From a checkpoint of a small mixture-of-experts model trained on Wikipedia.
Experts: 48 experts in each of 10 layers, 96 SwiGLU neurons an expert, 4 picks a token, a softmax router.
Training: a variant of Muon for the experts, 522M tokens, 3984 steps.
Below are experts of layer 6 (counted from 0) of a mixture-of-experts language model. Rows are named router (the router's row for the expert), down (a neuron's output weights, with its number) and show model dimensions 192-255. Each number is 200 + 20 x the weight over its row's rms, rounded and kept within 0 to 999.
Before each expert's rows: a language model's description of what the expert responds to. This comes from a sample of Wikipedia text that the model never trained on.

# expert 46
It responds to: Table cell separators
router,178,216,195,197,180,196,198,196,190,210,155,221,158,183,196,204,218,187,225,190,181,202,195,203,197,227,185,231,218,181,187,210,207,178,207,215,219,225,227,226,167,209,161,224,215,185,157,224,170,172,206,197,183,240,216,234,189,210,229,215,190,227,181,217
down0,224,220,184,196,203,184,177,199,182,175,201,192,197,203,178,203,165,250,157,186,180,227,183,211,182,182,209,177,240,211,185,167,200,205,203,208,221,202,187,183,214,169,198,215,189,199,212,194,188,186,218,195,203,216,221,176,194,189,220,213,186,191,213,201
down1,218,206,175,216,166,166,204,200,213,204,210,186,217,198,216,197,199,203,212,202,225,201,208,201,175,193,200,213,189,189,173,213,190,130,185,173,163,213,190,165,181,199,203,223,193,172,210,214,179,229,193,230,201,207,178,199,245,172,187,197,232,162,220,203
down2,208,170,224,162,197,196,191,184,218,181,202,215,169,198,199,164,184,179,193,216,193,255,188,215,213,245,205,218,191,171,188,222,176,192,176,195,193,182,206,176,179,219,220,189,186,201,166,230,193,218,222,206,190,234,205,220,201,205,210,221,206,231,198,161
down3,177,212,210,183,211,205,188,192,230,232,211,232,219,220,213,218,221,200,205,205,219,204,199,200,191,226,191,203,184,205,227,212,189,210,182,201,233,180,162,187,234,208,205,174,227,183,213,195,202,188,157,155,208,214,221,201,217,198,178,211,210,196,238,159
down4,207,176,197,176,180,185,184,191,198,189,211,208,211,234,175,186,190,210,189,210,223,217,198,193,226,185,192,204,169,180,193,230,210,194,141,193,214,220,205,175,199,188,202,160,186,179,172,183,204,200,213,188,206,192,176,179,224,223,216,180,165,212,192,211
down5,198,201,204,197,182,206,208,244,218,200,210,189,212,170,221,203,192,191,223,193,204,227,198,189,168,225,190,169,172,172,211,210,190,223,178,186,185,217,197,171,222,214,157,214,200,201,195,183,188,203,230,216,192,209,223,215,189,223,194,207,181,217,247,191
down6,187,204,182,213,192,202,204,230,201,215,219,218,170,196,213,203,208,195,209,227,204,187,223,226,220,209,193,208,190,196,164,199,197,197,222,181,162,210,178,193,187,206,197,195,202,197,200,172,198,178,219,190,229,183,233,189,195,216,200,204,203,138,168,185
down7,193,206,211,225,201,229,209,162,207,187,205,214,227,192,200,215,214,196,235,218,209,181,216,227,192,184,203,183,186,215,201,222,190,200,160,189,170,204,166,186,209,217,197,206,193,204,180,181,207,221,199,201,175,244,224,186,183,215,217,190,225,226,191,211
down8,211,181,194,196,185,196,193,214,162,200,216,170,207,186,195,220,246,184,218,169,208,196,185,218,228,171,185,184,234,177,211,208,194,212,225,192,194,156,222,191,205,202,188,189,187,176,187,192,191,218,200,197,225,239,172,198,196,209,160,184,238,200,238,234
down9,188,204,177,211,214,209,220,173,171,183,208,200,179,205,215,228,239,206,206,208,199,198,220,204,203,172,216,215,207,214,197,177,220,184,227,157,216,178,192,212,190,235,216,212,184,208,209,166,183,185,229,185,206,195,192,168,196,230,189,205,234,195,189,166
down10,191,185,196,202,201,183,139,214,161,190,190,202,235,220,230,217,174,207,157,224,185,169,173,198,207,159,166,204,202,195,203,210,199,191,193,213,176,171,239,210,184,231,233,168,183,199,204,179,186,187,237,179,193,159,238,181,229,185,203,200,230,186,195,159
down11,165,180,227,185,201,180,215,190,215,211,209,195,179,205,203,222,189,190,212,253,193,186,172,193,203,200,152,189,222,198,182,196,176,198,177,162,188,210,233,233,219,231,197,227,146,213,181,203,200,204,209,207,207,186,211,243,188,219,217,212,174,227,175,164
down12,214,202,184,179,213,201,223,180,221,207,217,211,207,188,216,187,197,202,215,206,201,198,232,199,221,199,197,211,143,226,204,211,250,181,199,139,208,170,204,184,227,171,197,206,199,206,203,213,213,198,199,225,228,195,163,216,185,185,215,186,210,184,185,198
down13,188,208,190,184,180,189,196,203,166,182,187,205,175,193,209,235,178,210,206,182,253,196,202,189,211,206,226,231,179,169,183,227,185,213,185,178,237,203,201,197,186,227,199,217,208,148,207,201,188,179,218,182,212,210,212,185,188,252,204,243,204,218,184,183
down14,209,187,207,199,207,226,214,229,191,206,216,201,206,162,196,194,226,213,210,165,174,215,176,172,211,215,234,236,236,177,183,213,232,191,182,223,143,203,199,220,191,267,198,210,206,190,205,216,188,220,222,194,194,233,213,204,175,209,201,190,202,196,196,205
down15,188,207,213,180,199,209,191,227,181,191,205,174,172,230,149,193,194,158,205,151,198,173,227,219,200,170,226,207,193,171,204,232,172,196,216,210,218,206,194,202,196,190,190,197,220,187,200,206,193,171,213,239,195,211,162,184,248,233,255,224,172,213,196,163
down16,204,234,198,194,210,199,220,187,195,225,245,207,199,172,205,202,190,223,204,205,203,197,199,224,161,200,192,225,203,182,180,203,224,193,189,209,201,220,189,209,177,177,191,168,232,208,176,216,166,197,179,225,194,223,223,187,166,186,207,230,186,201,240,216
down17,183,201,201,217,227,211,186,236,224,224,191,174,225,204,204,200,170,180,217,191,192,202,161,173,183,236,203,216,200,179,167,207,178,182,199,199,247,160,201,212,224,213,210,223,202,213,221,171,216,181,223,196,175,226,169,198,215,225,218,187,218,215,189,196
down18,148,191,161,201,201,169,203,219,210,173,220,194,203,192,193,190,191,176,191,207,185,190,209,226,201,222,233,209,205,187,197,219,200,210,195,192,187,243,231,208,217,206,207,174,182,174,216,198,175,212,194,205,183,221,197,189,168,219,171,262,235,204,181,192
down19,208,184,181,220,210,209,226,193,199,191,232,212,214,193,149,198,184,177,189,189,211,175,198,192,205,204,216,217,191,173,159,209,176,186,215,197,221,192,187,188,202,197,209,198,227,188,194,185,200,187,175,207,206,184,194,194,236,212,212,225,187,155,233,177
down20,223,196,208,200,200,198,200,226,179,182,163,189,203,177,186,193,195,206,191,211,187,218,215,192,208,194,175,213,229,192,204,211,173,247,219,223,205,192,183,217,193,162,197,180,195,197,228,173,221,208,185,213,214,191,189,182,213,224,207,207,198,195,204,187
down21,210,186,193,195,206,168,203,178,217,200,206,195,196,196,214,200,196,181,214,215,204,213,175,169,205,224,229,212,186,232,218,225,237,222,178,176,228,190,212,211,201,189,208,212,215,205,222,195,188,217,208,150,191,206,188,198,216,203,220,183,170,195,197,172
down22,198,187,216,205,203,215,178,193,231,194,207,194,223,185,176,219,202,197,187,178,188,176,183,172,146,187,198,177,203,188,172,196,214,244,214,212,176,193,184,170,237,239,217,178,208,171,168,230,176,217,201,192,204,207,198,192,249,203,214,201,199,202,216,159
down23,174,193,228,203,210,188,202,220,214,177,193,208,217,160,206,212,201,194,204,207,242,201,251,241,218,179,196,202,163,181,198,208,225,193,211,199,189,173,213,212,177,215,189,178,215,217,165,202,207,191,202,214,169,218,165,191,218,210,193,190,172,232,190,203
down24,204,182,239,191,201,159,185,182,170,206,218,230,231,181,206,209,204,191,231,173,181,215,196,173,231,215,190,211,168,186,200,209,197,194,208,163,212,211,199,206,211,234,190,190,185,205,176,201,213,191,188,216,203,182,165,169,235,209,178,202,216,208,194,178
down25,223,191,192,215,212,208,221,201,230,228,175,136,180,189,205,198,213,177,196,215,195,180,166,203,203,237,171,187,194,193,227,210,208,219,225,206,207,253,190,204,226,193,183,192,190,208,212,194,228,216,196,181,239,177,225,182,203,178,183,164,224,199,211,226
down26,224,221,193,214,193,192,219,181,173,190,212,202,179,185,206,185,194,168,239,186,156,230,194,198,209,159,208,223,197,219,218,182,205,197,221,201,215,184,161,222,176,226,176,198,170,186,180,183,193,233,198,245,169,209,223,204,228,215,206,209,208,202,219,202
down27,209,197,173,215,192,202,202,199,189,195,196,211,224,194,179,177,173,210,168,213,199,204,204,179,190,188,166,227,203,200,232,203,206,206,218,198,230,218,210,205,219,210,170,213,211,216,210,170,184,205,182,190,184,211,184,142,256,210,147,181,225,224,182,222
down28,184,229,173,196,164,210,202,170,195,210,175,198,182,170,201,238,237,206,236,170,185,221,196,191,208,218,179,178,210,195,235,178,164,238,220,199,205,227,186,185,213,213,179,202,208,162,242,209,210,206,210,185,220,215,188,204,227,177,207,192,190,165,220,185
down29,201,212,165,204,191,181,227,158,224,154,201,232,214,203,167,207,174,196,207,200,194,176,199,198,173,194,197,215,196,227,192,226,217,184,215,160,223,236,175,205,187,156,203,214,209,220,183,224,176,181,179,205,194,216,166,220,196,166,185,209,197,152,185,178
down30,206,236,232,208,171,207,246,168,199,216,195,210,186,219,177,244,184,198,218,238,232,201,194,183,216,178,199,210,170,208,214,183,176,200,237,201,163,195,190,169,185,231,228,177,191,196,205,185,184,210,203,179,205,197,186,206,208,210,216,210,229,195,208,194
down31,217,189,233,170,214,216,199,213,204,203,213,200,224,203,188,218,222,173,216,216,177,199,207,192,205,202,216,170,210,179,210,242,213,158,211,201,192,210,198,168,180,202,193,201,188,207,163,187,205,206,235,149,213,222,187,209,197,195,212,212,216,209,202,197
down32,224,198,183,178,187,178,182,202,239,148,191,190,187,157,198,203,181,179,209,199,193,156,206,196,207,205,188,215,210,191,202,206,199,206,210,180,242,176,192,194,218,231,155,227,185,222,228,232,212,216,183,188,226,214,213,183,159,173,201,220,176,223,245,207
down33,217,168,186,190,189,173,187,236,202,184,190,194,192,210,207,198,192,233,187,196,203,191,170,191,194,232,243,219,212,245,194,220,204,204,197,174,168,209,217,180,194,208,224,175,220,174,207,196,200,230,185,225,184,223,206,238,188,156,208,252,220,209,207,215
down34,222,160,181,232,182,196,186,231,192,200,205,174,210,193,212,216,201,184,211,221,193,206,223,198,223,209,201,195,176,176,189,198,219,190,191,244,193,233,168,189,218,210,195,225,179,207,196,207,200,216,201,198,187,195,198,193,228,197,183,196,207,219,224,194

# expert 35
It responds to: Coordinating conjunctions, separators
router,175,215,171,174,204,209,185,187,184,203,183,229,180,161,204,179,203,206,222,200,196,209,210,228,192,216,218,219,198,178,183,228,184,161,214,214,200,216,186,228,175,240,200,213,224,193,215,185,212,179,177,205,204,220,213,213,183,243,226,222,152,210,151,204
down0,186,187,232,170,169,190,191,214,195,186,245,195,182,171,255,182,168,179,199,169,176,177,195,182,186,202,235,204,164,208,257,199,165,201,197,212,193,244,239,209,189,218,193,173,173,198,213,229,172,196,192,198,208,211,191,242,157,208,197,194,209,239,180,188
down1,209,200,216,205,181,189,221,197,224,225,195,211,204,193,164,181,216,200,188,166,264,187,183,194,190,170,199,210,228,212,201,199,166,208,198,182,196,214,208,235,201,222,243,205,175,218,174,183,211,208,180,198,220,175,208,205,182,158,219,190,185,189,187,175
down2,191,197,183,232,182,230,161,212,217,192,169,203,198,163,193,211,217,158,188,186,207,203,221,194,216,212,182,191,179,201,246,204,229,197,198,211,170,203,197,223,196,241,212,218,212,189,190,214,232,240,220,196,187,165,207,173,175,190,202,203,184,211,208,213
down3,254,199,197,228,215,208,169,168,210,198,184,189,194,171,202,176,191,212,192,172,206,213,210,171,206,151,178,227,189,203,206,200,227,202,168,194,186,182,231,219,199,213,227,189,161,212,193,194,193,196,202,228,213,241,194,171,201,234,203,183,189,194,198,183
down4,229,201,220,223,196,219,202,201,199,205,187,209,233,172,182,177,216,215,179,197,195,183,174,205,211,228,183,219,230,187,216,233,202,219,192,225,196,175,179,208,173,202,193,200,243,181,210,221,222,213,177,215,180,184,189,182,236,193,220,182,222,210,206,195
down5,215,179,192,188,176,182,184,205,205,229,196,174,187,181,147,186,188,205,231,194,146,192,218,216,172,213,210,215,199,188,209,226,209,197,200,210,205,223,197,187,195,225,203,222,195,194,232,196,185,220,233,197,186,224,222,189,179,179,206,190,224,148,229,204
down6,165,182,204,199,187,210,175,209,186,183,201,235,218,183,222,211,222,209,224,203,153,161,195,175,194,206,198,165,203,195,223,187,233,171,172,200,210,229,188,211,197,218,202,190,211,232,225,229,217,198,204,229,212,133,184,175,169,208,190,174,203,172,233,206
down7,214,204,194,190,227,197,210,193,212,203,209,220,200,212,187,215,187,199,189,184,206,180,236,168,203,220,218,194,194,225,211,199,193,189,199,204,236,174,207,197,216,197,170,185,212,182,223,203,204,214,225,194,189,220,173,218,216,182,204,198,201,191,193,189
down8,205,218,210,223,198,219,222,202,195,207,222,168,212,206,171,219,208,203,157,212,230,196,172,209,214,230,189,233,184,197,179,199,189,230,210,186,233,210,190,214,202,194,193,194,186,211,194,193,212,194,220,167,185,216,182,216,191,204,231,232,210,196,213,197
down9,216,201,216,223,185,271,199,216,174,200,218,227,189,227,174,183,209,226,161,166,187,200,230,220,210,154,200,195,241,194,176,187,205,151,228,206,220,186,193,212,190,226,217,172,176,194,215,167,183,176,191,182,179,160,220,217,198,194,197,221,166,174,203,164
down10,191,201,222,180,163,247,200,177,204,204,193,209,218,194,202,206,197,152,216,226,215,192,249,203,176,169,191,201,213,206,207,192,204,191,198,210,170,195,170,187,215,195,181,226,249,199,221,192,196,199,220,198,201,199,188,217,205,221,212,188,198,228,214,224
down11,176,218,227,204,161,182,183,173,184,206,202,234,212,206,204,207,219,227,222,195,178,177,191,188,175,199,215,205,206,227,183,183,190,190,205,214,226,204,171,193,191,189,197,210,200,219,208,213,214,140,152,193,204,196,194,178,201,164,171,133,215,219,222,177
down12,212,215,183,234,211,207,173,180,225,197,171,186,231,206,192,192,188,226,210,216,219,222,211,210,216,183,199,190,240,182,232,184,211,183,227,197,227,176,184,194,217,208,197,196,177,176,235,199,201,165,180,217,197,210,208,224,192,209,219,162,245,206,169,169
down13,222,206,196,189,214,198,184,196,169,188,194,211,178,156,185,247,196,210,181,217,196,188,184,178,209,190,204,210,189,194,201,170,216,178,178,181,226,217,214,224,174,199,186,188,214,210,187,223,220,216,182,246,194,212,178,195,204,208,230,235,211,197,176,197
down14,175,199,196,196,187,184,235,227,170,194,196,186,216,199,219,190,214,211,198,211,189,217,209,182,197,217,223,223,210,228,202,196,204,253,195,199,199,182,168,204,173,220,193,232,209,177,159,188,210,216,184,228,205,200,161,217,174,207,220,217,190,212,221,182
down15,166,215,244,199,185,180,218,201,212,192,209,229,214,180,169,201,236,177,216,206,153,196,167,163,206,218,191,213,200,187,162,204,237,185,187,217,216,181,208,227,194,171,207,155,202,222,210,222,201,191,196,210,169,178,245,206,188,190,160,179,204,208,182,212
down16,196,174,210,203,196,208,198,183,229,173,196,223,219,202,196,180,206,191,192,177,208,223,200,207,201,220,224,226,221,231,181,204,204,229,232,196,189,200,176,196,201,193,203,194,226,237,200,200,195,173,216,220,199,196,201,208,199,212,228,200,205,187,217,211
down17,194,175,217,167,201,194,208,219,193,210,197,192,234,180,211,233,173,215,188,221,236,200,202,206,173,192,174,164,208,198,186,207,191,213,224,216,200,200,164,177,180,195,214,181,197,207,187,181,182,210,171,190,195,183,200,194,177,202,209,213,188,218,188,162
down18,147,201,208,188,227,207,233,227,236,206,165,215,212,213,208,207,166,210,193,211,201,154,216,148,229,247,182,197,192,180,195,229,233,189,208,195,215,186,218,215,194,200,204,190,208,199,199,201,201,167,192,191,175,154,191,202,196,218,235,204,202,201,201,210
down19,222,204,208,172,233,202,192,207,166,209,198,178,195,211,205,167,184,206,207,209,188,203,212,190,222,216,233,204,222,190,196,219,222,184,185,243,185,209,222,178,183,159,205,212,185,147,224,202,195,217,194,218,190,204,207,182,210,198,208,186,254,185,201,183
down20,171,207,200,187,175,225,208,208,195,184,183,166,189,222,217,152,177,232,212,227,183,209,223,180,183,196,206,203,196,207,212,170,176,178,173,202,204,228,191,203,185,207,184,240,186,206,211,224,170,164,192,192,217,200,189,190,173,164,149,214,187,172,199,192
down21,173,211,218,212,160,194,204,206,156,153,211,179,213,209,185,216,216,210,175,202,231,197,203,210,197,179,220,200,216,202,189,190,173,181,186,205,164,203,191,198,212,193,171,204,224,230,229,179,199,229,190,218,194,216,172,233,215,214,198,181,192,223,194,246
down22,200,237,181,181,194,169,183,190,166,222,203,176,165,206,194,183,212,198,221,197,219,204,218,198,194,195,216,165,204,205,184,222,196,191,186,189,192,205,223,210,188,192,197,155,174,189,227,164,202,209,197,212,173,198,210,207,212,219,213,227,194,203,211,189
down23,185,207,180,229,208,162,208,193,211,225,211,192,213,185,201,189,200,183,217,235,234,244,196,189,230,206,214,192,177,185,209,184,198,192,213,206,181,206,194,188,211,189,184,226,228,232,232,215,197,168,194,186,209,209,209,224,246,216,176,233,164,185,198,204
down24,241,207,205,152,213,223,205,200,155,213,206,193,199,164,210,195,211,190,214,222,184,193,184,209,181,191,180,184,197,204,229,199,218,238,197,187,201,207,192,165,228,197,188,214,219,234,186,220,231,223,215,203,211,184,220,196,184,184,171,189,227,220,173,221
down25,217,223,232,226,212,177,223,163,160,175,207,214,216,195,191,207,217,213,198,210,198,233,198,221,214,234,162,183,236,191,198,203,184,203,224,200,211,216,184,160,182,219,212,209,225,173,173,174,189,240,164,208,210,179,207,176,210,208,215,206,188,221,237,190
down26,183,193,171,215,207,229,204,206,205,184,194,180,178,215,212,149,160,197,213,174,199,196,163,198,221,182,180,215,184,220,226,194,203,181,236,184,175,192,228,217,224,219,174,183,202,170,202,211,193,166,198,188,194,166,184,201,194,214,190,220,216,210,229,197
down27,200,187,172,210,184,204,230,185,179,202,207,219,179,208,231,217,170,193,190,190,185,171,212,225,212,181,207,201,202,189,196,188,200,163,171,199,201,173,202,192,200,186,202,233,190,186,194,168,248,198,211,251,210,187,177,222,201,187,166,200,204,182,194,213
down28,202,163,211,230,218,174,197,182,220,206,225,204,182,172,155,197,190,198,190,198,194,202,185,224,202,230,215,190,156,169,196,192,171,178,204,226,171,220,180,191,219,199,197,170,222,222,204,204,200,153,212,217,207,200,219,195,246,215,191,211,220,228,186,189
down29,244,203,228,225,209,201,220,200,238,215,190,191,173,201,227,227,204,184,176,199,189,212,193,168,189,240,202,194,221,214,198,210,205,169,200,218,180,183,235,188,177,191,215,166,199,162,198,219,208,204,185,202,182,177,190,226,201,195,168,196,208,180,216,179
down30,201,179,205,216,194,192,154,188,227,187,198,174,191,186,199,196,159,217,183,222,219,187,169,188,229,216,190,212,176,214,197,206,209,194,192,214,227,158,220,234,215,188,193,243,192,172,198,215,190,206,204,205,231,198,193,227,158,201,177,173,156,155,245,222
down31,224,191,178,204,187,181,215,210,181,185,195,201,186,198,193,207,223,174,213,180,185,206,228,188,196,159,183,234,166,229,205,185,172,181,197,201,206,203,220,184,180,195,217,205,201,200,228,214,178,182,217,222,211,167,201,201,208,172,193,218,197,212,201,160
down32,200,195,195,219,213,201,188,248,201,185,189,247,217,190,226,204,175,174,210,204,226,173,165,185,199,215,217,208,199,210,178,211,243,233,203,192,219,158,217,211,207,196,230,222,223,180,228,142,211,212,182,166,188,153,217,203,189,230,196,192,195,214,203,195
down33,220,173,216,172,173,188,190,204,204,208,221,197,188,210,188,177,217,197,231,222,209,168,205,203,195,190,214,157,198,192,212,192,197,234,190,197,189,206,193,226,197,196,223,162,155,195,195,179,195,181,231,243,221,215,239,222,214,171,232,212,196,193,211,214
down34,216,196,218,200,211,173,196,188,235,201,213,221,202,197,222,219,201,196,185,188,194,210,173,170,190,189,183,193,212,222,211,203,207,174,182,211,213,187,212,184,201,191,194,188,219,165,202,203,184,216,195,198,214,211,192,202,214,183,221,241,219,203,183,212

# expert 47
It responds to: Group and kinship nouns
router,202,210,184,185,189,200,199,199,197,231,198,202,183,187,221,207,220,204,217,204,163,178,198,173,183,209,202,196,233,207,188,217,205,195,223,230,224,206,216,234,197,204,202,196,213,140,186,248,202,225,179,214,177,210,204,213,178,206,224,190,184,219,195,235
down0,202,180,194,265,171,154,195,224,217,186,174,225,159,219,198,189,168,215,220,192,214,186,181,212,188,211,205,200,177,179,185,201,163,195,217,220,205,210,218,204,194,184,213,183,208,196,191,233,195,181,206,245,201,211,221,194,240,199,201,205,219,210,206,193
down1,173,189,207,191,208,202,187,163,176,226,227,216,183,195,197,207,219,230,161,208,182,200,192,196,188,193,205,178,214,196,176,157,223,194,212,189,215,205,219,192,218,167,209,172,185,199,212,190,213,185,213,205,213,214,201,224,202,186,252,216,222,172,209,220
down2,208,168,210,168,184,234,232,201,209,222,197,165,213,205,162,187,202,220,186,227,222,193,223,206,214,191,195,182,207,186,215,212,192,191,209,247,183,162,200,222,202,196,187,186,181,192,197,202,204,195,219,170,219,196,181,225,160,209,174,189,204,215,186,213
down3,169,191,225,216,206,218,210,186,195,182,256,241,172,221,200,167,225,192,237,150,194,209,194,193,192,220,218,180,178,188,227,187,190,175,205,226,195,201,210,185,195,247,192,179,207,216,217,186,169,221,197,199,203,183,191,225,226,214,189,180,211,212,207,209
down4,171,229,215,199,205,191,215,194,157,204,233,195,194,168,219,167,187,190,186,224,171,201,188,173,202,223,209,202,180,149,210,227,176,191,229,193,171,200,185,204,198,205,219,234,176,192,229,203,200,233,219,195,191,233,197,194,192,220,224,199,205,185,202,212
down5,186,182,205,184,199,205,183,174,203,217,206,199,267,194,208,206,194,193,252,197,207,218,184,222,230,186,193,175,180,186,186,194,190,187,213,197,201,166,178,192,199,184,210,184,186,203,203,196,223,160,172,195,197,206,190,213,207,208,176,172,191,198,184,219
down6,215,213,180,185,201,191,216,229,198,185,214,176,230,192,186,204,185,227,178,179,206,201,188,199,205,211,210,220,217,239,194,246,242,222,216,188,177,208,191,202,162,182,202,163,201,198,159,192,198,184,177,194,192,204,194,180,226,176,194,166,209,187,211,205
down7,189,224,221,188,195,192,193,194,169,160,212,182,195,200,217,200,185,178,221,200,163,169,209,213,202,179,173,194,170,178,197,219,189,225,165,175,227,203,212,193,233,197,203,240,212,231,181,184,206,207,229,187,173,214,192,207,177,248,197,211,191,211,193,201
down8,193,250,215,177,202,216,214,220,223,200,194,190,167,185,210,206,219,143,177,194,203,203,189,191,177,175,184,248,189,212,219,205,175,212,210,183,197,173,216,181,181,203,208,199,232,188,208,189,211,186,216,203,192,176,187,189,208,210,207,196,210,216,156,177
down9,204,177,199,207,193,209,182,179,201,212,187,202,202,159,191,221,175,196,179,167,217,175,223,231,184,196,212,223,164,210,179,191,215,178,230,199,192,187,204,171,201,215,174,215,205,204,203,186,184,204,211,196,198,204,182,171,178,213,212,176,168,234,221,223
down10,209,158,171,233,191,199,205,214,215,183,188,207,225,220,185,176,182,212,165,191,200,192,167,190,191,219,168,221,172,204,198,260,194,196,237,147,163,178,151,196,179,204,211,190,173,200,202,171,213,218,208,210,175,170,207,223,193,161,231,249,189,169,239,205
down11,190,173,192,201,175,204,212,209,185,220,189,199,187,187,198,189,198,203,226,183,224,198,201,228,198,190,222,180,190,188,213,230,169,197,160,243,223,178,193,212,197,217,195,177,186,211,187,212,185,190,187,217,192,205,233,196,231,208,207,196,204,175,212,187
down12,174,180,219,178,208,215,232,196,200,201,208,186,205,231,201,205,220,189,210,231,206,167,177,181,192,214,148,234,203,195,234,169,183,231,215,205,210,209,199,198,220,193,188,183,212,234,236,163,160,196,191,200,205,205,204,201,184,187,229,214,220,181,201,225
down13,180,221,176,183,176,196,218,180,144,192,219,229,220,218,203,206,178,197,182,182,219,201,211,198,199,241,209,226,222,234,147,173,171,196,245,193,207,184,190,196,193,209,213,205,187,169,189,203,222,188,186,162,217,227,210,225,198,188,192,192,180,227,194,220
down14,188,230,155,179,219,191,177,221,219,184,179,181,198,220,189,188,190,182,189,190,194,193,218,181,229,190,195,159,234,184,183,181,166,217,191,192,200,182,194,221,201,177,169,197,214,185,199,165,196,191,184,206,206,215,191,202,188,161,181,152,250,221,186,206
down15,190,214,197,200,221,235,189,184,183,192,196,207,232,184,180,171,187,190,198,186,198,207,216,195,195,183,208,222,189,190,205,222,198,166,201,206,219,234,205,220,200,200,241,191,191,226,177,203,215,191,195,205,218,227,197,213,233,234,177,214,212,182,215,200
down16,201,208,214,235,201,230,268,185,208,193,199,203,201,212,208,205,224,171,240,219,192,197,208,206,165,200,165,206,205,211,170,220,220,191,225,205,210,198,174,210,189,195,170,202,197,167,177,205,205,174,222,167,218,173,225,215,183,216,200,193,187,178,186,193
down17,216,218,193,200,202,185,204,182,181,164,214,157,176,208,201,206,191,152,224,189,127,222,200,198,211,212,191,173,212,215,222,185,182,188,200,196,195,183,244,220,181,226,201,218,197,189,183,227,201,199,223,168,226,195,212,214,181,226,190,173,173,169,196,207
down18,195,161,184,229,210,195,205,195,231,196,221,195,193,208,184,181,237,187,232,215,198,199,212,218,194,216,223,180,189,192,226,205,191,199,193,204,214,216,191,210,215,211,214,154,207,172,198,226,165,183,186,207,219,202,207,195,198,247,208,221,230,192,218,190
down19,233,212,243,169,199,185,187,195,223,247,183,194,200,195,171,188,189,201,230,243,210,219,217,219,230,202,210,183,181,166,192,217,161,186,216,164,196,192,191,205,212,205,201,197,159,202,164,189,180,191,187,207,207,206,206,212,207,177,181,230,184,215,183,160
down20,207,194,200,192,215,194,191,203,222,211,201,194,203,241,203,219,260,196,220,234,220,182,184,208,171,202,204,196,180,165,221,184,240,222,212,203,170,166,231,195,223,206,213,168,162,194,241,189,219,165,193,149,192,210,223,202,185,208,201,183,187,195,214,244
down21,192,225,190,203,203,230,230,193,168,203,168,229,219,216,201,190,172,209,163,185,196,212,190,198,192,171,237,206,200,167,179,214,201,133,222,160,228,194,174,204,182,189,198,180,195,198,189,204,206,167,219,167,199,177,205,168,184,201,209,209,188,196,195,195
down22,247,183,222,201,240,220,201,186,183,232,209,211,198,186,228,217,217,179,176,182,234,212,200,216,228,198,180,189,229,178,187,204,178,156,166,210,209,179,228,232,191,185,166,164,190,212,208,212,189,206,197,160,199,197,182,213,209,200,168,204,196,208,220,207
down23,219,208,213,209,214,189,183,228,222,201,196,212,198,194,230,190,182,183,190,229,224,219,206,190,192,234,221,210,184,222,209,201,234,161,183,187,219,187,189,186,201,181,184,212,194,202,187,226,208,205,225,179,174,196,203,208,176,190,213,186,178,173,175,174
down24,206,189,208,223,243,198,205,227,204,214,191,217,198,196,201,192,216,175,197,226,171,163,171,203,169,192,200,200,165,193,197,190,216,200,220,198,171,182,193,199,187,191,191,186,195,232,222,240,214,234,192,171,178,197,241,190,205,187,194,216,187,211,217,233
down25,225,166,184,163,220,215,200,177,180,208,186,191,192,220,162,187,203,165,205,220,203,216,210,188,210,144,163,160,175,167,252,221,176,187,198,178,196,183,181,189,209,220,198,153,186,195,201,194,174,202,233,181,190,203,194,191,203,199,192,194,190,175,223,173
down26,196,195,193,200,204,176,181,177,178,178,184,204,159,201,184,191,207,185,195,212,193,227,209,173,223,204,200,193,174,219,207,216,217,198,224,210,218,199,177,229,242,187,241,196,211,200,201,213,195,173,226,195,167,188,203,212,200,153,184,203,215,202,175,186
down27,220,213,207,213,175,221,185,193,204,191,205,228,223,200,155,212,195,196,208,182,218,210,194,220,200,193,171,221,201,222,201,172,209,220,189,230,192,243,154,195,216,218,192,165,198,203,170,194,205,216,200,209,206,209,170,201,223,201,178,222,220,182,218,211
down28,199,203,218,215,190,215,181,171,202,213,214,201,189,212,208,226,153,189,205,238,206,221,207,192,201,226,224,215,172,213,173,180,160,202,216,183,207,218,184,216,208,199,211,187,177,199,219,194,172,213,169,222,206,197,213,227,213,175,210,214,201,182,196,179
down29,201,206,181,221,188,217,180,160,221,204,229,196,171,196,193,197,210,245,211,202,213,188,234,178,194,192,208,224,194,200,182,240,202,171,151,174,223,195,205,192,232,194,209,208,171,204,174,192,204,206,185,190,194,210,190,174,215,220,177,171,187,228,228,195
down30,208,224,193,210,199,188,205,201,210,207,181,167,175,175,179,210,160,200,212,182,221,242,192,214,227,168,207,181,222,206,195,241,175,232,248,223,215,215,208,197,198,221,215,187,170,216,203,175,213,223,200,197,218,229,202,211,163,233,233,202,183,208,228,179
down31,211,193,175,189,182,226,156,212,177,172,205,219,214,189,174,234,199,201,213,188,182,186,205,185,178,204,193,147,197,199,225,208,187,209,153,186,227,201,171,224,200,196,175,179,212,201,193,187,189,192,268,193,192,223,188,210,226,188,201,186,221,220,210,225
down32,230,199,159,180,183,150,216,205,212,217,194,166,159,183,210,231,185,206,172,189,194,181,211,217,223,187,210,189,213,209,200,167,210,201,196,199,204,199,183,192,208,204,212,204,181,168,192,217,192,204,180,179,148,182,173,213,223,184,203,198,219,171,198,190
down33,213,212,249,194,195,190,191,188,216,194,187,215,222,206,189,206,173,218,235,153,219,232,206,186,148,161,209,225,182,228,182,234,201,183,195,189,186,192,189,240,197,229,215,219,233,210,197,204,202,214,198,241,233,234,245,178,204,171,171,218,185,181,203,233
down34,200,203,213,201,197,176,187,189,177,201,201,202,196,223,171,207,165,205,226,177,210,220,173,235,166,198,174,216,165,227,187,198,199,204,215,196,257,187,234,185,193,192,184,199,204,210,175,188,200,204,236,212,183,221,202,147,183,209,175,174,163,215,228,197